Weights of a small mixture-of-experts language model, trained from scratch on English Wikipedia: 2 picks a token.
Below are experts of layer 8 (counted from 0) of a mixture-of-experts language model. Rows are named router (the router's row for the expert), down (a neuron's output weights, with its number) and show model dimensions 0-127. Each number is 128 + 24 x the weight over its row's rms, rounded and kept within 0 to 255. Numbers have three digits each.
Before each expert's rows: "comes before" lists some tokens at least twice as common just after its tokens as in all text. This comes from a sample of Wikipedia text that the model never trained on. Tokens count by the router's weight.

# expert 10
comes before: "s", "ed", "ing", ":", " of", "ly"
router:156159148147125135118135119164155102133124137133124159123133107131115127160146074104115081141094095111127077122120122145168116110107100077127101130122130135128106136123126145124114148171129133160085131161118104132131214127110090123129179097149108098147122119114154097105123109135137125157113163150097115108104121172166156125168118103188106095141137149147145135141109139095098136117128
down0:175103120109109130128157132121178117075108153106131159125133113152106140146125159146138155150122112100130125136109158099091093138142156162162111158101079101138126161160123176100165129151123121132144103112123078103140138159152159104111106140115151113146118166096127160175119114153175167135149125094130126092107120101117096149096107118112120125156113122085171149114115119122156152149140
down1:159175148151122136147105146087154088112126139149113124089129095117119132100111104090119116122114113117120168133116129102131093109121132122097136128133131139120118093088110117130142093124120125120135135121108148080132118124131113121188119169151130139117176131139151118195152112147121122158147137143153125088135134107074151137127065153102190154146118126162145109075077102107114129158128
down2:119073163133098119139144122137113112150106147220121130134103158141134137096118113138124150110079120091091127106130101125127118181117127145116134089139142141108146125081100144125153155119149122128125137104106131146106159126133089137107114073124077155162106127130161110078119143143137146119117129101109094103157109073110095099125107138143142134162139142126159146152130109165103155127111
down3:084114089103115123109112129125107099151173112133158098160168065122085176126148164119118098136165129154142128164124115122084104118127092144148147069123128139167113127108150136146130125131114142105147114173124147106141129110134117133110098119147132113122136122111144151122144120126098157124112167120169099110116143147157179090135132144093074107146147159154134152181161138110134131149111
down4:125126167105142134120115112182120156134104126108090142133164140154126109129118107153113128130118079137133121177150149129136146110133156122101145128140119092139125147094091138127179160130073087162133119162112131119134170104171118134168151098053113097130124124122102107124149131120163110087093132130118096123114128163146124173112170128117140158111155116136162143114097138139161145178132
down5:126104095119127101171124109132115105135144154123117138150100140143198097150105109091134171126144128119107152142107159082162136101096105124076117116196118121120118113103092162157092119143129135121144112135158100151139134160123100123152104107101142137187099154120116139098121127130158116122098100165104126074121145148104117161122119111129091090077137148129130121159132115120137142126164
down6:117127168101143085126091113125118093125093102130093127131125113175143132114120184173113171137099169092124069115089142157126117151096133138114088132161113116120165160106147126137139168106121117101098108116146116117112107098097136095103101175122151125162122126132120109129143187124152111104113086124099149127118128142122147107111166122140104132147088127139163078108142119099139126127113
down7:143118105101079159145123126181137154134125119134091141127159134092108092166152127155116180118105135085154131142125101139136154118109149121113120114137143099102146140077144155110126124180135156116103118126136136081129143080145130142122120062152164161118141114106153097106131145114123127116072082138148096156096120149130120118185152136170153117147115104129147146144112148142157105149123
down8:127102118155130127119116084158093117119119086143100133160116110121127134122111125125153113120162160119161128131143150144149150133134172170129109110134109117145157174151149148131113154131124105093134132135094137126160113104121181135132107158085154122175139146161167148155116156131139144091140110068131106091132148133158163122109174162154111113129126176139092106107109118192097110089135
down9:131148152078089131111094153094147105129144132126130147110148112127075171132095127144091104131136140128146057158076142136147148111149127106127115095138122115115125124094120115117144125154120100166159094139132110149152152195123136134157136144138096118101123151180096114142121127157111146142096153115108149149148138109142124104149087163131114114152129151124086140138124110124143140055164
down10:144163146172122137147101165154156161114158108136080134131135133116126161162135110076088130119151147092155100146127170111133165138102098154134127118095102124154089111151144131092134174127065129102120131140135141139161124146145154090176111166122102101168145085120100132108125137109122157101119138159131121116117122147106133133144128131149109141142086082134100096109147157145080137129123
down11:106107126126145154101112148164155109086140142118090175212104101139146151123095132132142124125127083128145139139098175128158170107107115114114116096137079110132143126143140116091141148158170149110156139135128126139140116137120119115113127110096111144113092146159163143134148143113115136099123164122116127161106148093127142113103144097095113098124112127096159140085136114094109080177087
down12:149099140090134121112136132132097180127084128151121129164080137092135182166149145125121164132153122146115083100144109077145154136143139124137157148094162122132125138133112149147126123134129184151114120148092147158130140112120135113088126073194099142132098123109135171109118140128143143156121172174146136099125160123150152146113102135112102151129117096121157157136153143091130131127161
down13:100098149144128094126163123141117142145144117103123113139103099097095119129115132131087154162107136125141089138123090115140130107177146152129141114145165121149130132110113123178107125089150133120103136119167154134151139143132161114178095104113116084154143147154108153157080134141148133101127109079105085102139104097143127137104158141083100109150122135161106186101083158141136090159126
down14:153137108164146128132106105128141170140138090123121090083109132104108128168140107130145112149146164124115113128137137082055150117135101092081153130159136157192106110123128130143112122093121148113120115123185128158127108155129163136119124176130153141122129114105103118121157090138150091121113115121168123102100112153118152124146163100069138143119133115143157158168147109134103152111099
down15:108125146140129134125133118112151123125073133109126131109156178166132098128143105138159135159152137088098146152144093128118100128151138136121137148144143110110163098116128137150150171146114114118123135094139118131124130079143120112123158061177159119144128139099138155089162174128105127165109112122114143127159115149124119109136093082159083162113129143121120070137185137157158081118153
down16:132099116089113106144122147116116123109133162076099143089173134140134108141165153144104147109142117120137131096165111114120151153105181131103163110153118150137110120132149144163101104165097108117116147145119147095066133142165188132144154144104095160152076092142122148095128147147109122123140092084134135125141152139145157113148116108151124089110117140126152168129093126166133126128091
down17:099121142125164173168125149118149153136126141140092124148139152149144177114168132123107160144128145118148140082117107126055128144141119120156089139113117168107083128134149101146189149120116141130117141095092112148136112137156159160110117141151133148148147151121096135142113081084102143173137139141179148096095123112114101144137105130116142120146130165112168097112151132127100093139152
down18:184100117136105156176119118165133107154135089109120094148127079126129111131100137124126162129153154125126176106110082138157136162127175139136127114132098122154139097153116164118125116129115111126125112152141139149111142107120119135108122105141160106126137126136160124170089172153116158121182123100158112114123148132143107127189130138114127119105132040095175122162109150139128130124098
down19:114151121110121123111141128105110142124156185118104153121122094105143150130116122139191126150131148114158154110131138148123091134131135142126115138131181134129175151087140143111108155114121127132145173173137160136153104095115146176087148098168140134135125126163129151136174139174130186105116129104109116064114104130125162099106129116124183148131156124114150102124152152119119183124136
down20:137123146093109086119107154135088125116114140158143134068122130131143158124142134137108112108127121112104099133136136148106134123116172134101130147172156163143105185147149173152137164117123117094111135122095139077167135111150144144132123141108088137106150111135084153176135111116151117110152119181129105145156110113142104154129124168100111151157093109113170087118124098080144082140120
down21:137133119111151109114126138135108108128142110105103104095095138141150111163124146135164139103133097162148147131147117167119137146112142118138116180093145099171078150110128174109080127114115125113089109121089148092107155140174117121135138147126127103136117136153114093168115122111106136190154137153070106130085130149118117088082121144141115127128084127095152103126141149183113122115101
down22:128130123109108102117133155129111133120158088076158147159134148149170185118127129135134143143173135141175169136141123100094135095140112098095137142141156158131125109109146135142106116188143126087154115115136112124126153128103101146127128132113181113077128169090150153163125140078173118133130127115116133160164144146145126153091142125114150131142159118169151097139099155171146130128166
down23:129163086110113091148123109132049128181102107121120101113115126097126119177146156136140120124132145106120147134131105121124181162107149136126148108123120125154132116096102120138120152132102142166110096125111120147183138131125118081101148133100110167107134146096082165136137131146143106123099133110112069159137157114101152131158155146149175142122165123124153086143116146095135164108142
down24:157145139124158127085143154121122158151151096139124141149110138081128064166155101128086111109097142173147148128114158144117147121177094142105152143150162126124114141065129126145169107164172147128154133108140080101168158129137123127111129119121105133123120139116089141148159106119124102114132113185120144126157146137142128133130128084097138086159137142107161091095134120141115114138092
down25:145139118112134193135132121142094101089119138144150128159157121147130161154125146097121119128135177123137127120107158128159177090159084110117145146130100146129125129155146146145068150164087109148111146166123157126103099097141137151078106133141134174164168087125121121094112129139113127132121132108112105119104151128095128152113131147135122153177091115168161135122093146107145140135181
down26:161145139154149100134116135133169122114153128082129123142117105131142127125102137134116162127135115145097167148127169148135147164118134115132109155082123126112160089135151121157163145089157145141105147187155121150140181109127146123107139115082109071126129122099131109161131135120154138101141084160133117161131165145109165112143112111112079124088167102137119110092092127124159073112103
down27:134115143109115167113165140133174130146143120113147115143125136114093162131154065087173140143135116131068105126104127104129113105133132110174123132158137124126155111115136129144122115107137132155104137136127097122119154104123115113110085133143107107132144145143112104166074105197145090127165107116088133119085130127086146087115139081160171142137150111105160129149157101080116124112135
down28:094107146118103124143106153131112125106102083152140132184136144149153131136101136154162126165125166064132134119082116128085097118094096097159157109098163096121144178145123163136130102124103089153102145148123108133102172168150131122153114158137149101156133099105112162121115160098133154121134111141115117138117138140121155137115137142123111088098139134170133156141167088118131089157127
down29:138115107153107136142181125136100129118110153110113137135104132160119123071112118120094108092152129101154120124138136103106145130120103109168120133153136140122127155117139128197089107156119126158090131125085136108134134096097071106126120203119160109089132127107170125168087122142165126118117102142120137155134114133075124157085114163130127150097122111107106120128155085098126139120145
down30:120085139175164128088171125135108122139088145122133154106123138140147114108115110164137105157124116122111095150128127106124135112154103153174156185118137139108097120124114129151093115146148131105108125122096102123166119139106113146114091069117115151108168102158150167170121107136139067098137147149133096140105129113130114155181122158072118122104108172137168111133128110130150104119114
down31:148135111126128131099190104154118147124163106128145128130127127151111123132112129133131111159099116127120104111092109137135142106133072128103118173099126102118110124136099144118120107140136135096131095121123130135118140148111154125138151135152086119113134128116140136120093113132195155116139072081188104154126148155193162189124128097113144100134131098083119118123141142162136109173067
down32:163136159129079132119093142158152128124093162171165119117129142119106139185125141095109095139148163144143156123151072171112145115122106145147112146172115120153109146133122126159112092160109155094089143138130154149113121136143134138158132138146123149177106114128106130105129135126104113098096105077148128116150134100155127145100114128141154109147146166100109139084088127062134156123108
down33:129158126123156123074114080162133116068108105185134158127109132106120149115165160105099125136141111134108103093138114143112126165127162124145141130101112112136123081114157147134121122133104083127128120116124135139124134090182112107152118061114166149108101143115151158105103118158149128128164165072165125107149128131135125101141141114133139115122172145129157174127130139148138089160152
down34:141143099140150143148143118145135134119087176166096129107155105146100149137149106150140104139109077129119133132123110142112124130174143086122134115116106142173112115116187100142087105161149124147103143166112115104083149125155149105073118093111132087157100154099131109152091087099144103142127145105127126114133160142113131095133152088074157115112153131120169118135098098122140158127129
down35:126181170043123137133084135069159140114085131129136133124131097128121131121098079097111154143126084151118160142115122109163124139138119118110133175133110154103105119089163116104161125095096128140100100143125067140129141120142103098146125140114130142147125141152158159090125110110094112114085143156136113110110161154129098128126136123163119099094122113128137139145106139113092116104106
down36:133101167116084137129095169140156115154142150135183119183143140149101159097153158134119124148079131127098128137097136126142112090101129129139124148101130083111091107154132122133133120141141118113112150138174152167152118142105123105148152119115150139120148103128079192097113094144123123140130120104127129125143127085179118116103164129133144120188105100168115111098106110155161138124152
down37:141142111134126150185130180078126165101142086143112132106135137095138134139132120168134124096117153150084134153118070140087141124192098164174167189162103144149111102161109125130114095104110133109158123129115078141120138135113111120114164145130131128138152140130132149118175139113138139110116134127115119151125154135103163120105096120147150120087129144120118143123099114139182121128157
down38:108146156117113116128094137104121131149107120111134151138139103146068111166139162104092100095071097132102102127102138094101142125106129118106077104110152139121119093116133090086154142142110147156145132167102123138152080136152126115134148137085148128132143147092101141113160154156127138127120138133166107127078118121137166138089115094114153106150138097145165089117164115090131129175111
down39:098090146093127130152129138117119120107110121164101170110167135126158137146146097106161128155140127170133150123099133106132137108102091111138147139116128086147146162114109113094137125073151153149139117126171171107102125132120087097118135122068119154090127156132127101098141172091167117126150106143138116179095104103114149119165130152136130184136135109131141161125118104173145156098116
down40:116122165111158164123127116136124114110123149107168095132126110128096111119108174123132170143121151139122137188167105127120071117091134106155110127126121065101120118169112137148095124102138104109113148126109142126077081141123152102167093079124102108153135125130124160120128135096123146129151099106134171117136127119122095106189149117127091099125087150146107124100124115155129109084123
down41:120146111126106139131112154134121110125161111141143130158138154099130130103189132098133130162112144133125155147137154144161162089155115153142156128170138158136151120131112133157106106132082123132121118083157115111144124150137122134150141122121084130108124079152119132105177115079112147116111105127110095120122169096105133099163178131157173138050143089120123135088158156144105107122092
down42:142120133125132161119117136126102158138131142130158112125132121155127108164097139109152117136146144129143151138134173143191157136116119131145142130136146114133136145105142129095071164144111171142092100076113123147144147090123174153158113153084194166085159120137133092122105152128173168143168120127089075138128121113114117127086099115142098124128124109138137097142130132140110092096162
down43:117131132130126143117118143149171145126120170146138101131122125128140107064126169107161117113119140114097083115110131080141113176123134139109139095198112160134158108081130127104077140148144108128125096133152141105136167129130155084149121106103120096147111097113120119153148103123185152144139159147083117118081107139161153135111128145125122126159100146137131181093158126146132102140137
down44:166117121170163119132131132139107177071144089138132133129104125177132109131134115091150126115100104130131138116123155131145118108121092120120145131150137121117102180124135153088127160113152124071109140129123136160149131089114104106135160163120164149063112091102134157138161146146148137132125096149154193096131099105110122143127094079158128129105117130126145162141154125106122146120079
down45:157170111123102129161122136151121126124132169100157097119100119192121092137152110105138145155092158126085160128150141094158129129149132107171139156111108130133149139134147104131144131112138128100050112134127144110158169121099118118115109100139074149121134073133117139136120178133127090123149093125089089119137117147111136121131147170118092121118137133140126131139167180099139131167108
down46:152124145148137133157152137143138124142098121174099109134147114160142142150141151131170146143135158136120079108131140133131149142182127143142131099180141159134167123129124137111069101101109141116123100139145142158154085143113176138120161159128148112179135114154155103142148103135158133125103094137120131158105165074156191135169125129133149120138155088103158146159140141098118137107093
down47:106102096127183115148130155132147129137166177088144109145159132177148113180144157142181126134140126116151168118147173118114125167104125113124119141151155134131104152123091118117099140119135137083147163107150134102123157139131135133096089096113100141103137118148107174137144093143134152113110088095159155116135113108086127112127077136138168129087149142093112131138166145129126093117123
down48:108133128118113146123191108076118142115215076154119083099151082124129143121118098130129101172150143112111096097118116133129079085118111123128123094141139135095163131148110145102086153149143147118121093154124119097143130132125146136104112152153159098070122155128130119098132158164119116115121131130174143144144134111112121136131115118141113140131101121140091120103094144163145110163115
down49:119117122145122106122128134138124121144148122143103105182110127103123201076154120107111150146125139170098156102107143153112160133126161111118116145123148099119139102144153120119152103124140139147121108135104152098094108083130169093165132124160110098141136134108107113131126085157104138153166119105077140142167124144157108098142159118111185088145158176107158130107128144096152165126147
down50:130180195124131107142175112109157136102130154127134092160123131134122140142157183094136117140120138132135105133111113128140138148127124174111142145107131085126158100124151153135125150132100105101170128176092170161090125121144108126155116097097127104117125134131125116099136118133129135208132124147108130119118074123114127113103080120155155101185104136123107118084138124132141092158120
down51:158157090111120128129142082122100153145138083145140160124127158140106118176115140143077121126175143079146125114158130134151152128139167154111132165114106146130119144127126116103133129107126110119090178172144135113105171185132103108125146128118148121133118148161124115158122113141121115157110161153123110153089159115128121173147073136147076112176085136107121120156108104121134160141151
down52:109150133143150128155138150180108151109099122126091144084133132141140122182084150149117132125111117152112103145105133146121102143107079170099128133136154119149111142161140106089136102121108124121152134140175089163114155157142110140153090093181161153159137117130091163130143135150167134119139094138153160115106148135143096115135146132089121126079097077175092125124129116134119110110112
down53:142183119169118137125093149116135131131164112113132143118068118145112076132185138090115101192151147114128132186086103125128139122100104122148136129071141128122129153102106145138173130080126140139157154154110148106125126157121105117168141075141128117134112163122150129158143113103099119080134120173128130107105136139132094117137131106124134113130092149171128123128154125129129103096126
down54:132155124136151138139143114145152161094172123099120136126122160085132121143140131122104127134143156130154135102104137129075111115098140116142147130144060169144142131113106125137094117129151120129158136151099118132162108112110165141130109155112085106083116121131147121135196067105105094175166068110101082130163119138119148130116153109091114138114163152126119130147137106127102165109112
down55:113152127159086100114179156116144132126090162077133096118115087141121131114137132112089143039177113149148116106127130114164122148107145122100126105150105122154146127116147137152145136114100113089142117137164115129110077119122109091144099092156142107142141093085141144140110130149133120140129159198143127153128127106140116113136125188132149098137142146140113131111129112151117115084115
down56:126149119112147134141144120135138094134127149085151167095157149120109133155106118123118107115167136130100111115094101125132126166091102114136121123122102094150125125124115129153141147080152193109141125183167122143096120077126181114177090152201132123135144131140091113150145088155105144129148137105129101120132124128104132105106102149092120144115120089147154129142117108181154099138115
down57:111073119149149128179145113132121152191135165166116137122148126149139104148101146130136143098116128147136124182165150105131146114103130078082145133100178118105131164130167123142160145080118105104138131108121127135126129147127072124123128095077116132117154128115170182100142146122151162134128120155114156122092136124150123111131102130112132149145159084119160115122141088148098103137148
down58:094126163152141131123093104121188122156121100117163185129153097163138151109117121154145121097137094142146110132118091161137150147140058158106089123140130125118137115125129134145100142147114104170113151111139128137088132143110168147141129140095097157111129123122164095135106132166103103150104165115164111114110112113091153121069132105153085121133142165099094151150128132156130131147110
down59:065124103106103155095129124097142140123154146130153110123132121129117145111084133101139175141146118098156127113136114083134134130150144142134133107137142139159124153104128167090165164127084116109108154105102158094139112126113071109143137145122135094115141100164109127155045117114133126156101144137132137155084125104132100104132092145086104157154103183144129101140110113112110101116145
down60:115103122133158105144120122121139101144115117128163087074179120088150106126067145118134140115125144109123106172095144138113146118132090138123129119123126124125125108107166141117167130095151155124094181121121103135172143186068133103136101145099134134148162141104133156146158155075134164099104148122132122144142143124124142077129160135102073132116135104120121140113174150131113122136113
down61:107126134128149128132128146141109142140106150147118078153135082130121137117141150130158177167124114127164138127123122149149140129142134107157119146116115126148107139153105137128115136122119105110111120089142063144103176136175143137106141102100135106151107140144107138139119173125152185098151145103122113120142112139196169106073130136128145115148139115105168169128055086131082102137138
down62:094121140102135126094154110123140088143138126145107112144113158122170127107140105136133147135142142152137131119165133134091124123124087129114148095130140154113130133115158122130084134137136139146137151176119106108139127120138148132107110221095165099108159142096113109139120157159144111110112178163158124130125124115092142125134166111090125155157145149110140112152058113130191144085163
down63:182123162197108163130088123099071078129138120096131107167118131151099103139164091124117151111115133150103161127073113123087161145122114115149141113107118146133101119152126143119178150169159137139118122140135129114107115107100141139100146123128158110113145173129089141141138112136146115126114179121107127137120141130110139156143142126138128076110084105142123133102140111093166164147097
down64:128166121103131120131074138112166130119144109162129130180118127140117134126162138191146122110087128089106142164135149108119112124098136145157098110141137136164188142087172140125146139095125124113124113121140133100128163074098169099122113154154098147108139133115122127105126120142150142132093058134118148170130125144112123149105137136165097122115096066126116146129114160146160153128141
down65:127117115142126140152108129128134102130090138108103178126152139102146119144126108125106104071122092120119121130134101106136074041176110108106160116106135184140126112124143120127118104088113173146136089119135127122145115133131180106165068106127124129124152119129159133093149137136129119166131138140120171145175101094132099116110128123137078092091118155138109113132137155109144127115131
down66:146123109127114144128098140110113157128121128107187120094070184118105135118112110107105123087124132133149114118115150147149112147130153120149111097151148078162163102097122130098119105119147127165163137120157160115187139139102127106124142106134116123116158102130110117141173148134134132147092124112153111115137095151144097090088075148121114138111090125117142087132069088163120122137165
down67:118124136110134139145190146147116146137152108112109121170115106128139135123107126130146156144080145118101156154137131162100110151144180162099153123101094118188141154127126116146145161101125119153133162124163162142101092117151085158113106138153094175123115119099114134087143121142082147135198148100174129124110145137111130115125175120124101113130118120165115143162109150168139133146119
down68:145143134084120131163134117091113091162171117116145139112079156113069173108166103110181130133142112139126143127147143094143119107156149159128067137155127119148109156136159153141171146138151152112108181152130141136116100146146140129138141111133169138152127102084145136115119114102105139157143154152104191131154133142150134160148111143129125096128111104140139085153108120136121173148127
down69:129137152160133152115118096125151097148150126110152109099148102119131114143101125134113181098117122128136147150124115163123146142136073129126132132118143124152132115121103104119147129153097114158117127132144165097078120134155165112153101064076119153089104104135129152134166091044144112136118138150163067147091126126125114137113099113144144147142101151165127120127172145164128136148100
down70:131105131102134168138151090146105128136115124118132123102152120094102134095112128112145110097071133102119140131154100103118167136115141143139131135101123108093153169127126126150077116140125081136090133104154154113148135104148143124138130146128074131109100147157151151147090142163106106116090074147108130117156115092113133095090123085144122112154159098118111093112122176159192147140157
down71:144112129102064136147088136085155094135139153111142192086136139160155149116129112134156110143127123154089107099087143137123073175121108149142108099130134141120141117179120132120111130142130122105101126168079110113119111138113121098145124127180122183170139133108119120127118086144107119139155122143167170114113166151114142130117171121135161123139111115111128130118145184121122144118107
down72:141158099115110151129116143145136122155114159126139091144160115131112096129140126093136101149078143110113100139101079095131122109133152119074103145117167081124152088126134129136168112169127120132133089152101139094143170135108107100130111153122146134176204144151128118107137114119138148117149109148108112107160145128135118119129162098137118080126180144088110108104135128139175088118150
down73:130159132106101129153134129119116158116178126121126139107074143152130103106080111143118123131120128142101169153135119150134140160126132122095130113144151157140080148102141126117143132126147140107110127094123156100090130107150087161145130159120151157106130172095122130108118089099095060133098095137147142178123119099127093098091131135091093149124110155126104116179116116157122122075164
down74:114097153095130135111085089141115126161089158144118145144108167122092132166124105134161115097096101099139137116133124143120160107139105166131130116139173135149139130114121096107106124099137134158103131154115140116118127150140108119111120133149148113102146134122132096160099123114156167115132124162155060135116134185121151116103160085185129110137113077128134130159133103201145147093148
down75:101151143077104138160095118092090112086130181137121122088108152110148103089087110139129133170128112160148130138146117169117133188090114166154168134117118146097112146149085142139078153132152117126141124159124129125108120127179120131143145116125124150138097144111155170138072143099121131113136139149131129168137073128147109154101116083142101138146128107127134138130134166115128109142121
down76:102107127127147107098141150118086130131137118159162133091115091152142124138144100180140136110091131150114070141113134146131126076143141132189141130127102161144133144133113091120149122119146143144120167103133129125132151134067150157170097135111133077127097115146146118122168134144124107195115109118089141103150155176122142121126127137150104126147108150111165104143142138143128169184134
down77:139118131121100111162124108127164071107117160121145170147157115131094149161104124168126144104149110091137139142082098146109147157097164122148135105093125105113147125132136135105093143101128105103120080165153129104155135155162085093105105106158144110157130156126151149114139088109073127163089111150110139168152127097109121127141122134127178121097133084139149105144124152120155148145141
down78:136141051078122141121128090130114133137103126142117101106085119136128140125110130158128143148110114126108072106126137145140123140111172065133115145138131145084145133108084146117137112177110161136151124118123056140113139087153138113124127142113204114095086161113139163118092130141125131128085118111145091111131099137160125127135098146145092130119115161140143141132107118145102140126117
down79:139090118151137174146087084096123118160135147121136126134151126088119100128123140110147114130135151101120123116172115186141125146045131110143135159100137119152109115119156089168125125142114142166116118155138109114104137102151183116153160105117154125101131112144112167135117120175154143143128099158090104143131153142126137150117131124152147138109149170092146149135139104125102102103062
down80:087116110133152181170111155127149130103084143134156114108148098100188120115149124127118132123125152143084082144114075135124085145125117135132102150125160181146124140130122102153146126139118130126166097116137180115161110155178106133151158144122135126097118143139123101128118106146158130147080087187133144142149099136127181099147130141109166117115139139131142125138112131100150094148109
down81:123112123101129099121130172144116119119153111129129180132125152106132102146088090168099087114078107157152101133129158138126137185125140106071135096112056135104151130140132161115104141147130129131154096182113138123144133141116136147177171133093157066122143161130158146091159129156112112132125154138140121164133139120145120116108136125166119136102112175131156131126133128121099142141121
down82:159104097137122110117093086139108149132111146151144171136092109146120122111134137129151153082142126137145114144160139144140142123123110131137151126108117161119114141102128115145177122111153133138149161181088135148166132129127149181165093157137153115145165104151095203123080136146155093134108152128134160102187157108136154113170148116146122103112163100170113134123114114144141103115122
down83:115112145106122163130146138115180136151088126134180129112171131136138104074133118141149131157150118126172124139197132155118126133155138136163125093117151121085142134105112121127110120176114140140102113122109160135156139108150098154127131126106128153081127112177122152154078117091181106139107155149105126158124139123111141140116164126140198108152165130118165116125157125113162126139112
down84:125124127117108111159148128169171126123148116177158109128126167139088090153126148119167142146100125177148112095125156099150108157130132153138164132134132106098145124081139105132128135095131127140099113158125130130161151151192107119155109148112140123162129116178107103131149124095111123158134154167145116156143102141117091085143144157164091129132162112126117152080122096168157135162148
down85:142145167110119128174147140113144146106128135123109147141110099138169129148120186134135157150136140109151109120161147148109114113151098140134158152176115141095159141140113136134121183159131112155103154144152121144145111100140138157122137157094105170138099095127130129156168159161117082126170112145130148125127047137128123117198130119117167094123129097128141098115123120088119133094139
down86:118094125086093122104119093143197115145141115116120129147101133148116140133110141150068104162149101148164108114096119129120143152144165141125157166136144120167143113117133089142134114099078147100103119131120098094108142145127139147144169087148100061137162106134149129131103127133147118130142172109130122149103111115154131147091158154106164128112140133124157135100109105057126145128136
down87:102114136146142142113091097131122125145128159108127156177146125104125118119122103136149152169111072162140161142149101136117142138150132154139115164116074140111101094164105167166148156157149144138135091112120097140164121153146170150149127108135140131143103117151138157167108159145129147135160161113036145140144148123113152136149113147103159119160139128110148116129124184109146113129101
down88:135148131117140143131117137101125146104111094090192193108113124132141099116142129072128168132114150170152141137100134099133149115106135145068116110159083092147074154098143139169094141108103145129151102115135153103113086128133097159118100114154161143070103144153115113122137146169145115153133138106104134152097128120110126170144133127112131154138112154146140143112102151128153150118122
down89:088103096127103164101094129090174103142176117116113156073092184108114120114112141113118136150146130146133076128139102136131077114146131132147142129148124108125105170144096120129153100127149148183081146114142110170080148155137132111147156097135131124126111114102116131133124101127145175122148172130137127163111144109127156118125138098151105101156150122102114129088145110116174113103121
down90:115119156119159150115124127147128135126125120117106102125114118100143146134169145157126157140173135094157153132140103160171105124136144150067141153150181120152123189139128132146173132143146112132113161123159164107159134087083168149089125114098097156131105158157139131105100126153146136147131078149100127155105112097157158107130122136125112123158099135096120149097089115137122124136186
down91:108098115124159029143114105128120090161121109146172116109141139116150113130162135156107134112111140091154172143158124132120137134136134102162101109148140181154090092134155156135080154133094101144131117146137103103143090120130128138158086125127140122083126118107134116138130125131119127173144151147111119097152150129110118115149115176135169135125150134162073127179109105132137131133123
down92:155108107127123087071109151126152127108124095099119141111108104155118128134140118062132159121084137139148163101153152127163121141121116123078113169131133114124097185095137150155110112140071103183121119157148115139117135095124160113155104138145140144116137141129141116159122120153174130137150143115123133138149087112123137143142124092079121093094175120171127166146101108139118106137107
down93:112131152100158129117115123082115167112111093113083142090123121125136182096109151147135157115152104122093118082131108096153098104173133117133083096082097105141114127172173111157140141156134148121088118110142135126124175130103141163131096171132118139138118134092110115147090140110143109092136110126128090177105129131158141147129152113129125131083121156140140101112087118130150116125091
down94:149158098149115105147132099125120159151142157190099115115141144163164138117136151135139114118103095170127108152121116102154130143159141122170148112123119108136127134099105125093120136117094104078141113144123178161141084159140122089139120148105119140108088137136129115140174101097094137153085116138170070160129129153139078133129171111126122135092129112192094138130110115117136127118121
down95:140128133171144162118136131131127114181115120156156161101148132076118121138079127142143105166128164141133157110144135170102142130163101150098083099146112145105139124131170120139108132115133128114138171159108131178150112159090123129141139096154134134151085135168118094119163127152129162098160137107060131154117137164140160152096110146140133154104162112103122134127133152128124094149165